Experts of a small language model.
Size: width 256, vocabulary 32768, 63.3M parameters.
Below are experts of layer 8 (counted from 0) of a mixture-of-experts language model. Rows are named router (the router's row for the expert), gate (a neuron's input weights, with its number), up (a neuron's input weights, with its number), down (a neuron's output weights, with its number) and show model dimensions 0-255. Each number is 500 + 40 x the weight over its row's rms, rounded and kept within 0 to 999. Numbers have three digits each.
After each expert's rows: "comes after" lists some tokens at least twice as common just before its tokens as in all text; "raises" lists some tokens whose logits its average output raises strongly, later layers aside. This comes from a sample of Wikipedia text that the model never trained on. Tokens count by the router's weight.

# expert 76
router:512474487451530575530468507516471442552492540496524474503470520524497455465458494467528484491432502492495515596505543444487411562500459501449510526393505509473559502510427460534434459466520543434399475474501538487436460527503511515520512520516508498546475577572496486517503496549469522509491467478518473543530556531544470473509500485458566521524499495512510517501485543564553440559499498507448481421480533424473448534490438522474515422577488517525545466563528566517575529581488413464524539486547461503475488520450492476498473513522471460430517526443443486536463556438517494515462494513430511575504444565464497479497464526476574472447540523577487528481495520488495474471465518446480542534541497433553552509602555453558519497474396485494488546528492497609445543473479488
gate0:521540472480525475517470525419475511486574452470442489522515509481502480492512514549518518507437477519558500485520564507524475442510454502436527538505524562508596459489471408492464549489493542443426501485491506417497527521528472534568438521479472486549505427456510516495411485588540467541506509445532538517550505419623482533541534485457447478567473518504479526487486415518517532484519535495381559459441508445528490541595525409483445457525506493491497534556476467457467556489540503512475536508514526512521453477526508538487496448549508504536481491491501468474557566482508498530508529565455537591502482542459465510478445525449520557426468500408479521492489481532455550449468563454515512585451532478505530448579537491516463552481453549472487509507520527470401494491485446
up0:443562490527461454532500490442514500496482461529443505474494499531529584593509477416498427500436509456550504463518438468480521507504512456489519552438449483560472549505537530535516458504455529459487558547499477544519434423498454560468451476445408482490537456495504537532529565548518540392549451533506483500530444517521476511514476480480511547456495486523518482499560534546481542539547505506529487496561522543470542486527546546617515477562485493497467465431440429494505485527534566468494448521538516553475542513502550493507530503547432476511463466486541467438441433578566383487516564503554454480488475439528513465516498449536451520538495496497520495479439472531541518497478554520501511484454500599502536487432450518476490538566572508520542466540600484520516576484476504
down0:446451538508465571515497508461434525485451481591447583441515472524488539508570455508543477548470519470490458472498497414511505396474492515510540563494534469553503515524454471466504512470523486534541469485447552465441481529466415480552523430513501536448456509577558519458546523456463499513494516480483456555627473493549450451529608532489499451487466510514466418480503512480520500504521477512595522475472519484565499538479530498533423530455479440472468449478544474521532586477445464479451575510524493518512487494539532485526549540534520497480460518510517453435511473444442563599492512470473427506481467504489446515540498434516551488571476477485473493510451477535564555491461528512498506542594506430570425522499520531501532507442472530519534464545571459507457497496467531
comes after: " of", " by", ".", " in", " at", " with"
raises: " first", ")", " He"

# expert 7
router:496455514395479530592453545502482521528503525532557486529415509507502501476448512475458484474449497513480520536491566461445429534517517581397518545462477509483504487461464483565458508446485485489439457445517511454458497477480480495477545519518474503490490557572521458496492517503487493490462442514516455555500525523484496474554516555414573549577443446491480505454504577463618444545576457513462545460431526481496480523453485495512477433596486528533545470504510540558519520573529460423541506501518485516510527451465475516529527484502498483450546512433547399523477593469486439562490526465469556578569457509490514448505459511482541528427535523548499514535510490508482439485473515457447563464483510499538540556559490445488497474432451495554502544529505535563441500497504460
gate0:508513474571476516463442562439405515569505501560536520489478445503461462498507471537490534487472447464541497511469565487485502498464460530580506511472425544553529545513523538430538486529486477540440583536555511504596525528531537496486463468510528504513472500492464451550457519505489485507459498532545401545577532499464608547557578481489527482524504475485492413507488434500535561506502500474505600474511458518566546487475522459485550484560506527519523508411406524499516502501540473472509453539522360473544516423483516576503462450515507531525459515559491525555450513508545514443516450464421466506504565401524529544481473534486478529525511530482504482487523500472465484528430522460398524534476479504486508559507485448553550487542483474448466475514481503535541456557515539
up0:526451571561481479489456526409514509530489516536537539460488475456481528507536500552435482492485521490518536457548504499514513586456477537492571460503444483488536470508523560527531512413543510514508470505531449490527498549511451478488536552503494541475459481480418500405448513518469496531470539527542476482482470466540516569533485451531596462546522465520506481564407498476558515512477513469508583507494570500540475435506482397499475500562523456532521516494548456509487538467530519468517501537495528560493486513478488393492513520422548546441415501525486471572516488449490447514526528509537576525511480454543550545464411564534484522505492484495530550554473512569464518582440480519513572389530477534518510542524569383472535530500560472538440533543435558526499522518500483
down0:504475524486435471482417547454476473525410432564477434482476516540565451484506578464459542561494520473537537604478484548490529550503454449466499479523403464438501561507478571489502568463503503490477447535446484496440525571507535442487520550544520586506468552546496496480561463542535458487473571488483517485495436465454460579503459411440512476480502500490522459452508516485469530529497462471433475542533503508479596500526468538525585483542508556498584500438550478450522417474391455537418475544463506489527548476544505505479517576473480493507503455462519495489553550512516544474538465508464478524451500458483535529466427568524511477487497567579508484567479477455528503469435476493510494482530557527523524433528531541517481557512443489500498497528511565489504519531478486
comes after: " ", ".", ",", "–", " $", "-"
raises: ".", ",", " (", " in", "th", " |\n"

# expert 46
router:509508521386480533547507516507498501538522508494502500568419528561516523464497469440512536474422544495521520568499570513457439519582508518495507495407503513539565474484472504514420511564520534493440449392569510505455437484429485496516550525527522486514511600500521458539497505502505493461519484492535422585542517501484483489549527529468548499522433458477522507477491515530565425566523451554525537430478535397435486527481511519519517492572439476528519547464493583560526526528498498467570489453513471531454497397440475517526516454446522554430530538485486517501503535486462493491483503510439500483562456557527546475448532541504548444464479511588557507494507523536494493521472484452464578507479504430542533563506560451511552508488502484562536518556473549555474482546516533
gate0:457543504438466449503508521509529501477441492454484527553525457478433494482467480520494514489409586495550483461496531527556489519583554543507554483418513445546553465481448476481508543521507449483500474448524520420456492433574584564517504505496495538499539506506429467562465519523552508457561467479515474562508454530566500495498474477534529452556469519482500451463531472496558510478479487535483522454555502532459544562615518464493446520568560503549481490498514519588451436552509526525535458515476520507552565533473461500493562488490488499462580554555475549545499449536552534548524431537460453562515419482507528507504484535528544498483425522527530451525496521509512548589503505439526456513489521442541468565501515492511530554546579426552510499581435538573531464463486500
up0:483512483469528447471474530529434508483446445501448535502548489527468495430546490567565516486485480530528487474428505495510521500585548541443580544476451462481493499515456538462468477486580470505551532448524524468488486469439514477468458556449515483527468489498471482550469493503488484513549525508481462519605446489510456549542557556536516524522460479484593503473502402571491501455485522498529487516462503481445561515586559562477467582447570506470499518498523568500467437536541525541551429441396548487477527499499431530494470473467464526464575512547497493461514495525454505437517481499455499505453537511542598502467471517555552501499462564604531503460509535497558522571526490482461526575509565526505520482497569469410536570506508450575485490523463556558526496472540501
down0:432542439467552463490558500549556455430581475574510440490527561521489576535539497421605479513471535480519540435505546514518455464458465462503437533492584473533465513507513488458428499491492545468501481468510541583500475517580518506528560484478519540483485502492485498496475517516473506441522557539490527505528452529449552473482483467487501480513455420489542578469516457490520509518537507555522480456501496502531527435442484524511436432477453535580504490418452451563464529472492489520502459479509487579481470413479433525461497580498519505431490497454451503502523556554489536531476480557481520484474493556468421555471439485468408521516449512519496481477468560527500471514410522514527467461473490460489495534486479496572455497501533458516571419498480431461503590564447426
comes after: " in", " of", " and", " for", " on", " as"
raises: ",", ".", " for", " and", ".\n\n", " to"

# expert 1
router:503455433455487486503477511507492468551486523483521519516465541557466455455497414467512488459417503528533517520541525505420426503477453530478512475428491502499514500462431467566450450538528489510390480461530490486481447542496532472531571468475520514532479560509527470505492498476565506481473473509483425555481511471507521468505533493409508536543531464490507514435525495505537458535573508569500547436530548400460449543518428519500471507611476499528541554536498545533526469541461457458522519460529473588493444445464421514548502468496487513401529536455488486530463489442467474480498472531455539501511471558516534477508542509531581469442564475617462512505529554510541463472477470466452530489551502478534554525618556469554542451495487506514508532513406584486482538485506547
gate0:453513373494482495528502506496557456513502480487532467453472532593508553507550511508518548529558529535448507527502588475509515538500479495508429492528488525506512414478503571375485565577525450550439515532488464568492473475520520435516494450513468486552523559496512510506527505478561515448477464521461493511479507467549570477485512494360474524528518444531473487519460580435466482469535480539502475496533495421489523506577530478510511503493464475540538507529501454493565488532505548439643548465499502524481539503499423527447480510487454504502480517497480477440466481400468432472508454569492510484475502463519506461470521494460430516463568456559511497495462511464489456512591449473427476503552525484542489505489468469481536466531502458514512440495475601469410535565495522
up0:581476482417510506453471469460471479483507526436530475573439439523518377450500507490513573497525524508438422474474539470492449513511468482467484535531488447535492508483439476522496502532476532594413512595538485495521465531478523460492538490506532504500527480506443575468429424513559543489509434506471538451507552519527456488489552514439487477578535481544482483504458532468459465508559452580497574527509549523494512465549562456502473492584472497568533583458533475518521429550467508519592530486541483570507512553523477554509527524480517503498459565549423530465487486481450397505465525532434529456495539439479468465469482572451508465485491489599486522491520507458472488451515462476421460471530551496481489525494527523519440518464546501541534501532493531534428563505496543
down0:462581554491491463529476548517408558495538533546490450427458455476604492508439567487477469463491493471428444514441507514572488496525484431540451494543474506484510507509504523591484542494492546500469474508449431588496487565496527464581550553455446510459522497497498482488481454503508475556436488485494509560489538550434458544401493521491491452539499495545576582484504503510551479459495468548495534460431473591520497457446554516447500417487502531531494464506558474510458572513549500467405516484564455527559492493551400519536430506493526502459439457528486517480477513535481487504567541476476500475484499480463417525517481477564473542502496464557523480578499445492466558463528513574456533517492478498445467474406538498469525507545555481563515478481535501470462505506505519
comes after: "|", " in", ",", " September", " May", " October"
raises: "201", "200", "11", "199", "12", "196"

# expert 34
router:556502431451489553569480518528539529545513576462499515476416507524453469402487494468482470450450508511520507562510529525509365506517500504500471483499515556494531498479497483550497460491490507488415493473543516393500485501522506486462493429544513520514524546482475424549474527473526524516501450445507450539479499483522512466519494537382545515549500446482501494458498525507558455521645446561478515494498471460443493497438507495488458414619472496538534496544492517575488549500514498477576538504562475533509487423430480519489494444486500474464540502444441483483456564522494501504501532464418506554552469564529562429563532526507477513455519491505491411554523509498448497486456497473483485503495433407534561574520521500568520427536442505519526504501508506525505500552513540
gate0:582586466513519412508499552482519499554423482517503472541401471473505562390542575480453503527513554574495564516471490503493469582506534477517503575497493493472520514451587524511420486508517483467486500493575569428524482510544520522505456473465441515455457489521467418501516537467479470505487417443449488477558492491570525576538437584440560558545528499513414533529502483532520498463504475445501552466479464446470519497436492489471412554508475534509490501512500445531516559505518522523480469451571507482490491437532462517536423472523454520539542484461457511581477552498457401494444508461525558541536519522491503510509527511497508584548522542479474508486551469446502444463469514491468456446473506481432512553523436465504477501496461533530491548504469500472467489537471568
up0:475509518503468471488533466517513520562490604505513487512524514523478487422518420510461484514513561512529526560479574532534444443516554560542490555525479554503582381499497562476491559521512537602506559447487451494517539542507407555529450458552478530481526511524533499496463496471424515490501467477460479473558561550452457554487480547455455505519503477486525584539524520443482475505624471491493495548482475536479541518491519445430397492504449533514485552544468495527477444510458522490512484490495473549461546462532447505489422499584552479531493479495527528415568592410440484499534527457458428531544456600457541481518542460465457533480523520522487517523501504494499445468514547446485502543550477541530489563497445484478466467496557507465502550504534518489495506475444498
down0:487544544457571464462525508594554478485528501554470490509522468539495451408554438520491502559557570555451531545506491470487419544455525495472443581544415520506498512476587531540451526501482572497573525490544486489553511482537469552527491490507477518492558440558379470527455428458498517488453500518457553417438475496452475465476442576529442517502502533552458533532546519523489464573452509528598424505454479517521509503481483494447451463542475463509503513519457480533544537472443491517477474464529505521442500498498480437549475504504580507487542485512511574476518495509475539450516487505444448538503528547567480510447468501515548560536420519513554533526523488435501538500500537487501424513478482491453466577505478511488435449509423476461526464526540521480427413511500505
comes after: " was", " to", " were", " he", " is", " be"
raises: " in", " on", " to", " by", " with", " again"

# expert 25
router:554524496471536527535469512497506521567505535454548470502455514447464486448480482483526495465504511476528526553545563513428387526482504519470520497454448504529529507473463425489507513454536529498398490495526524504434480469473511477510467467500529445559563541551520484459479488530486527437472415452482494568477533464546482513514495544400570531511468483462486498486533493514518507560602487556481553437520527458397471500507482469433462460560517514577541505489533505500491476561502444481594512486522501493489496375480442520559472496455518445427543517473522399536453541463467466468474531480414529519500458542527505476575527535522475484447541555529519459522471529523448416541496497493437534518569452428545544527535561504508490423481443457524473512540482491516496535509435439
gate0:444523552448509541489426443544515489487503450485519547501519486493462499467530488512460499511493497495513520557528510563461461553454505457403450511468522482542583521479553533554515517450529460563548554476471486516442520496477458542503504465474549506582489499518506560487490512538444495542532479505562554484552524490479506474477554618547474530533464492487526545517500479470537472484577527500415541593550411537458556497505521507446542458467530511558425465503539508487494495592541550479507523491599514543470553479552512491456458509502521436498554472499453422501521516527546511538474511574456473477443463462522463480538544475477539484466459473521443472438521479503461458576585528526538491587508409444452541571505451470557477459601502504524491543462466555474544517488467539
up0:556464509528509505488599548452449518472524585513503541526488561527485531533430476476455424524553483459483471452582508482537468471564523501565515497495525433460481501466559450502507501516533507530447514516464409459535452466495517558521477528524489492578590460478456450550538514431557528498501502403473538507477460506438487536484482436563521496503498552516387511469531545507497517563500519468418572458457510487475456481470483530519502477548488473479452541609522572525486482470472492535472453566465475499434499456477441568557541502551500523525485540577484475525453506558485531508478520416562499531539470528475537520424479554472553523530585539483565493543505528549529475506485473455524494502544538496528526505498443532420455466388503482535503487522467524488494530547482451
down0:434532468500474548539516519474474489489512543553426496518524461477440567455439494487461454498542559466505467566452445447462539597502514502437517535524504522600533493488557489422517503533502456560548422484555466492464470587500434523427450488449517448499509486507550507496539438462488476531465516430454477565490492484447509520541518471520505498554487589492429467504457493489461471488438529391433455467518517550515490497582481482471503587519463533492500560436510545427545489512539510510479401466506496502443576537562424490597500491492515524525461530486520502530492468483575474541479514484483438497554482497457467513522485457573518519504470474431436462522490519577510471522539522483468517459465446535486508522509448477505498586474557521469514494500443498428489474449543537
comes after: " was", " he", " and", " also", " were", " is"
raises: " by", " in", " to", " with", " on", " the"

# expert 26
router:490475487433475557503464528542564511586485499496582473524492519524496490532512429461481513483461503497565505495506560504457363526532482469468519467483496563556558467525481447501492455496518522516421450472519549475519465553485493486477479504486458422543439535546485513476470481453467460459506408540504416581470514564506539473582514522405528493492472447534553466534507542553513485513551478529509548449509513465451502520459478487516522506505456494491534519495493526531504484600467492418510506525564470558482467443437429476513545491465509479481550597456473488528497524484533471470491450463427551523555459541537514446545492547470516526459483457571495456534490544497467503474507493469473505520527488400540489540587504484539537420468478436549541527530519504645464530469454473
gate0:517469480506538457429530483514519485508436513572508566542506575548522477543568434543489556474528528508531499487530494452488481566492510497533474503450530453550500576553502493498504482557513464517484505519539556536489455481510459472468507622451428445586500498480457528612487468505487475497536432540535452469496490476504570515552480561494483449529465493531528478500462503531515545549563492544418531513501504438493520516543492496534560528488494581466555489465434451480553523487536495496451519434479498458455553488571432513534499545524452461504539509435486492474537539470467510537529517489455537391489504476511498533507542480404497536451513446550600486496579556470478522475539512522516505501541548481465499510559481504501600454496520501501532461498604477465475416466391550
up0:395542419498497543517454516455547511512542512465508502458491535477501458497453505504439466547487498506494523519502449441480532509531540456496511531492513477478467572475518535560562486514566471548578480468538525474531506538497607564509499449463490442508487536413449462503495512543433458484455482527512445538498519513436546449481496467525556503436455458524501425491473466503478436533465507466489473475508459514538513505493447467506493459471501482493460441418491491490571548408414550503424415477552439464487498507532542496450480559545580574459574584503556489519498471508508538527488430536512468491476414535503497517468426535550523516559508525493459460417423556474527473523508484479534455468537526506515492497547465445501478405539486527506510574482443554439419516505539527
down0:520559563457424472534503511499498487502484524534576466545541502469479518624534527517492525535571520520499519421489453552474512537494446543482504433569518514508453461588443526468473540472486520464484488545454519493523507405543502486524505490512474515500453436566574465584516467516446489526505447495586510465517501486593467519504486497467517457496514574583432548507566539488524544452558510567541524577480547535456480523559510597493432466467518482529522538523493502506472500483525504436492533531421545550470420459479428539500539485489507457524415414475499531505440519523541580547513484481543479507556473466490513455425515454559520557438563522533463490524491474469493410531535436467491475511482541437527547539507466494526472510519494487459529504523503491478486506558442460
comes after: ".\n\n", " |\n\n", "\n\n", " also", ")\n\n", ")."
raises: "The", "S", "M", "D", "A", "P"

# expert 3
router:538503481409555528520489500532534489523467561514538502507454537495497489507470482440488537481451489426545511608470544463466428540527533523521516470484497530535495521461449435529439431507538484479435520443576516477452456523474510460500518475504508513537534521525586476485459510518489530464508433466503459516469524488546495464532515494473484567510499444495460502485480516459538500512582422568476506464486513481463436507494506550493487467602464558523524515505517554554477549568529462426599502449532470588490484436481428530547525499471493474436490574455484459559471549452486510490472494476372493545516474604470543460480539543496482391429461537521536455547496539523487467474532541479458548506550539440528546536522516533568491446492523455505539543466483556568494573484481487
gate0:473491540504505482458488527514530454414490481574473525491518524530557480458499515545539513501525437510530532468386464438498482597513461460546550527544493549523556471551485525479505517482570551511504497562505502508497515566424449503529519550472484553507545458541485444470501557534572453458601554530511492446502487471477488478534562509577489530467413452475469528467494514509498453458427463513569561427537536518453521533474532513445542541556377548491578557434522537497461533541524515503502465447539535536540476517534469495535537518469491512615510471515475583551472507461489553448554497506471496453470514487491522455489466500563521471449433553517545484466520517504484567489457499425471506496503493484472505557468519584491526510446494457471500480454479447504509451560399509
up0:463433515547494496497519465489477469477408520580527575512561471564496498495459563540548433529510449476487520522447514486517468564490498495511558559513489549518482448518413480550478472512552542467461538545466478506516527579485474431509537536402478499515531456478536469532459561547516503455554454500498503508479538499526500524471465553591471583431430523457458591478531436476502540494477503540487516447514552527494469451432566512458468524576447543530532518499542563489490566506509523394498554497473519516519482495470538557559524597502492479575518470528522488603473504420468489482478508491502467524500443514507609501483551526492483422485425487474494481507473518495509548544486549452458491490558506493493501533507483552537533493395500522429500528485476504521423520460523561
down0:529515490530551492531463411527552502443482485480565518508534528410481466545507429488571524546528514489447484481569520466503643463501587516554514484471495436522540515462514542483499478498534392547441571463488515551472554458461451516417493448467546463568513447473547515470441508490501515444514536459526506544479529507527501556506472462503443504524494540509511518545507494489566539543602469461532468496450523530475448491488498510559493533513521525508457473468498505539514518454508532499527510519528496500524483480468470516472507478560479439524537546547532423552592501445427532492526526519446543489444438464473447477491436517494471513470490494411567462475468544483429449526568474528469435508513478482531412516470525503438528514564551488404566572523513510436511516555464486
comes after: " to", " and", " which", " that", " not", " also"
raises: " the", " a", " it", " this", " an", " another"

# expert 49
router:524493466395481493515462517494521471545496501487527469545425498527498486462496440420496513443446544428519519545496542468441413533526449488494508514438524456490520491542504516493419526561507521494420428467501498517450493472424524493473506496489521470562530527508449424484476507508491491457491491448552424545486553551516525471471525537468520580498491474490483501430503526494542440540539428542522516458455518481475476545518511508481453466571484531510561540513515554526568548520439453464512546466524461503537528332414415470559550411491474468449517561468455477481436539455470479523488469500448481563514423513516493498457516566529516447492517510558538448503470542572550491476482492484519566459464481439545487504498493481522515479445479537530568554463506547550449504532435532
gate0:521545401492543471399492481517500480504472516480566345505426511480492497525504511498491559485467525472433506513445430445392540514455506481467545477537506555471508587528526480510556543475464520573486503455490522513470487473479521435525508514469486538503478494503455511468489531504503499481532566480471444566540553493510524512512506511474498532473497501543541500461477501414502544523523451451500462534477415570515492532505449503524509512488537574492515548452567452482516524505392568507510468547511549477507521496512552431523478450546483505488576441466485560494489458449504447515525484381440498499491518475502506474458491459418522513538583582479409439508504449489537468470511483532559576488437480455555519503438522512530469510516434552470443463478487500524502546577498435
up0:532440484488457505489519505521527527503495455451479543557524509443491564446443566448480434552478521519549544494518504449509500474483526559586524494482452430568495478460458504501452539553496521470510528547545502523531453559486513504507484459476438439514526451561467473478473476470457436514533485473518525528490447530506537476535525531539498529532605474478437539488539431481537556552490477488488573642518537465525568461420477540516487481517395549450592550487507404511484433509487463458489472540404533509470537540465546487475533469510501469453451507506532484521513501512506467553469457573504549506516500504492505473526476508511494359496502499560558501400509550473561452571473527467479501599483538459489496512513445517520483522480481439529486547435465524498503485503450467
down0:518413452530530477417481532527518512429546464512474525493529582452549502503540501496476446542526493531471455405493476476496446498412460530529439446477535481551478482520497458476514506454454542516521532477521517544398473531528439537495567514499475473522515516576433532543553557525572506509456452557450547510489451516491504509512505536494459523503535475470476456507417625539546550551509489490462564521494437459513507529456515428517508419500458543552429491567507489556479476458485452566529514510456570458525528536529563414485539533494441500500511449519456517465451479492491481464518542493482606491488505458474507498537565451471458546572506555499452452490494535519496445513516461533460489467513537478496457541525625554465572551481525497546517522479515535427482486504501469
comes after: " the", " a", " an", " his", " The", "'s"
raises: ":", " to", " among"

# expert 6
router:489533489363564568508506519561491480555510473507523465463462534528434471505475464453505486431482488512489528553491521546501436514543487456497511483506488585540549502524436446546502444487517521490384514454529540499471463571532502510538501470514519485514520539512514485430530526484524481469479425474486452519516507511486535470506531533465600548557480485543488484466520488519553453579563460498441538431468552480444438585472451497496533522618468541548495509542540516515476466520488480545530481496507512517510495425425491521552464463532479556492525536511492452476465485488536426470526475471406534571560458556559512469527465554531482433473509472563478515518538580490496496503503492422503501509519493460567556541611463496536560488460464494455574550518498556578477546525479477
gate0:549446505406492474473451533505509452487553528499468501522509513489458528528565472545485497471521428586509583484477477548479485500418527524424490482513416524520466576443494543478429503523514393481511475465522476496562530528545547534497462447509427483509508519519450446535441511437420459496535443503478511501484505462475577530520471504466525529526483517498483486525551530517483513521475492532533488545567513492476465490569540492491463468536526565498462466485579498548448446528478469514422498394562469552518470506551479553579455537517408476462481493474444475507527461462503437429521491399471491495649470445500515454545458484520424490460551523482505395507574533505523521495511488498520547482453473532477477498480493457520453515469431521487497515496499485542422476476489552
up0:510430520502454510495523504541467538480453475439548558567512483443490509436470459583552543433515529471401445532471531462458476436582492517538496560484488501540514486464506472540497541500544536563458494480489480482497545457536538473441519476486574508548489485431516395532533448536563533513530506535545458459488478455504440520499468481565515438480431494500484474532527454476472448531557511456450543440437548436473587473528496515425489491515520430562540472449508548501396538519451521498549490497474601476540480489441526538564500509538509475504447557489473472561471461444490487476519576494474549541552455510542516466549517489481569539552498553564520504472508468509481468452498500430542534498490542528507519493484571466483457459464554528491560473491450427454504514519517407
down0:564443543480551529438448561412519441565503450443550486422523497492463486485553501443478468502516545484570532457517491497459500461481466573476512458540485406457502502498499512549630480513525512474533493481444499482477504473516523521500519535535456476489498487575475549459477502508466508539490493564522551413494501484481591480508502506440494519528477421569528517510434432490453475403530468451528478554510517498518521503486500480455518542460548507431514444473443458516484491484525530431477524499504497500522490519428514492486497471501536606527422467539455542460515533568471512490468547513515527554525489505389490522471539599430442489537493501464468521456458556501557503487558466509487493491508497470523579519574598518495549531465406547436463528470495516556463503495509436
comes after: " |", ":", " U", "-", ";", "|"
raises: ".", "ive", ".C", "ym"

# expert 60
router:501476504461489614503478475509491500513486511495513505542441524479452479478473497511538498456389506531492531602522607464453451504514502490462507507473535531521504459474507407507496486499483565464407452450548495464444495530487503487496531485517538471522549501573534459474500505488494479469473422485499471563495480482519513485527531553431534519560500435454485462498518517524555448510540486555519528506510521440418496447547480551482489435568547480575507530487518487532529477554489445544577478495535472592465557470483413494503469455505413452533534573497461490539439574450467477516512488509479500521536490540511500467524478565512552495414523563551489546494488518524476492490470484440540539530531449466591540531617533459579510511478418519561539530524514468612517456503477496
gate0:495555512503533496512555510555480451505540383454508459523541482534413533528516446516458442508496493521454525566503457527442481502493460468512511491544450449563503543539501434516528460506532458440477471496550480527518588487492522532506440503526573462430439510436539429518481500466487506503516447479491581490567450497544551443514483504557555537503515497489484396433489536466521454574478521533510436535461497501501521487546510507539471559452480471530403503445537549489481494459534543510511557588520485515603472488510514433473455539494496464462531460531499475460474509498510515455547444477445462535463492540543523466571547543584521540543526494540449407468515507477590501515507523417490484555524503440585553455489498454494541488522412499497487503511500468490504482561468589
up0:490431489436515407485520492545499547562467579428570467475483459487499559515533500537542605487482561553502535551478489447531531465527473549526473550494457527471508531494477522550466494517550496421557507492483450497472524467475551466516502506546511504530566527488509485505559485492408467508527495560482494545498463454539496451459482462517470516481621529525477576449508465518437428540496583489485488462504545463521498470510480513472494476520567474542520509575514423532472548565539443493477486470482533456473548524487571473506530466530423469429541541517511489543495467502471465468438556514558511470525466574478496525502506541501536527509514497593567520450557484542511586480526529487520527479475504535464427439444576381455520450436461493546473541494527506533498407486503458
down0:459505525459532502485471486611499539515472443459485488502541542499492420496400376543589554532529505524535453486494471497481586471506541448553554459491431537519487530470527469482498502479510471454551489531516523595485451462482532560434501462456486520495513474445528521441496475465508552490497442475531504578480462512544519488488460452451527519534479489496525516440542446467473464507462478489444501595528493486488437513452492510498501526508451428533482463465462490499566560504469438581473477490494498465479509530516519596539470486509468444517484458524492543559475512522525395482495544550584481507474481526529530462551499467511485485548471491473421485476466528436467466517524588489491408463511486467545429552508582448489485473436478490441422519497485576549465532411475508
comes after: " (", " \"", ".\n\n", "\n\n", "==\n", " =\n\n"
raises: "y", "ur", "el", ".", "e", "u"

# expert 42
router:510463459389537535558454449480519448529481492505576495509454546522528547481481486479450535406403539548524513564576540499454429577540465540449505494433467531563512491474467501520565488504507497489498441492495540482443467544506499524527521470486509516536512522515494425498440528522479528495493493506537480488478519429522514504549512503405542520557513393486481472485493530493508467569575509538482514500472527438425446531471471488497449446632529530491504487491500519546483517554488496399503543470508534525519477426482435534517505492497508500403492587527522454550502547501507480481509514469430507522560440514499543518503494509501553498444506505510512547500479535513467513431423487431436515493480441555579523521632531480484529495485441417517569508502549545497506477488461486
gate0:486466464530555487560509524469483530424548503518531467491581509559544498543498468544535516480469421543484556575440467495479558539551429454581518413439415498495603546509489461504560497497462521411546485514441503479525449544547528551544423517545506483496451569468470473541509523589505504510522464507469466450468503497509468547444537486425485531457488510514489459496511465490498502419556502526472499463532557432495496501529507458540497573494459449544449457517573510523500571509561510502455467432444519540517514445468505432461462523548473490537487501521543494596460541527521501560484447521531520533501510543483531472430482488535441447472593563470503459490453514520464581444525523455469526538575507512496478522494547524540552557520472462471470466480523510463503444514426519
up0:492498539465475492515469511490517516593432532496487468527455519464531553510469500477451521555546630503491461473497529456512461538485522503490550523554569481493488454543490529506514486481556578501463501466539580518352493495543516463478543532447495499560477464496548434464443458413476525371572503548537553454491511578525505509505521474494447509573497555436504445519446564506497489549456483500470545506477513513497437544499471537552499439519507483442482546457472522469477470466565584453529550503519513465518524498496495560498492542503474449462512485501513545432606480465573442514531508486437511473447508541481460493522514504502486452438503442499527484467481533507393453533477440479533466520489460485528525510462449542464430468534493555587514558494524515474516531445449461
down0:454556495425483505477504504409484528479523512501478517508539470454570432575504449530460448549516492391567493452431515489524443506488443436512482450557582475495567585501505491482434456473468524475471444443521480507545509443480526527498500529535477396469476516505498474500557483532540485471490476500465474550472566568441516460543462506477508521460503520584476490493507482504453473459533514428524519433539505490528495510532525530458561474418443488522550485492475468501572502464451470514536515456450481548521556548388504464576510491476508486528478532431514523499440464454487552470448553491527470480469473493486530520548529536457508557487472575499504397553496528579500507508469486507446555580442545371503524475426467472507480510541543534465501510459497541527453483510478526
comes after: " ", " (", "–", " .", " (#", "283"
raises: "6", "7", "8", "0", "3", "4"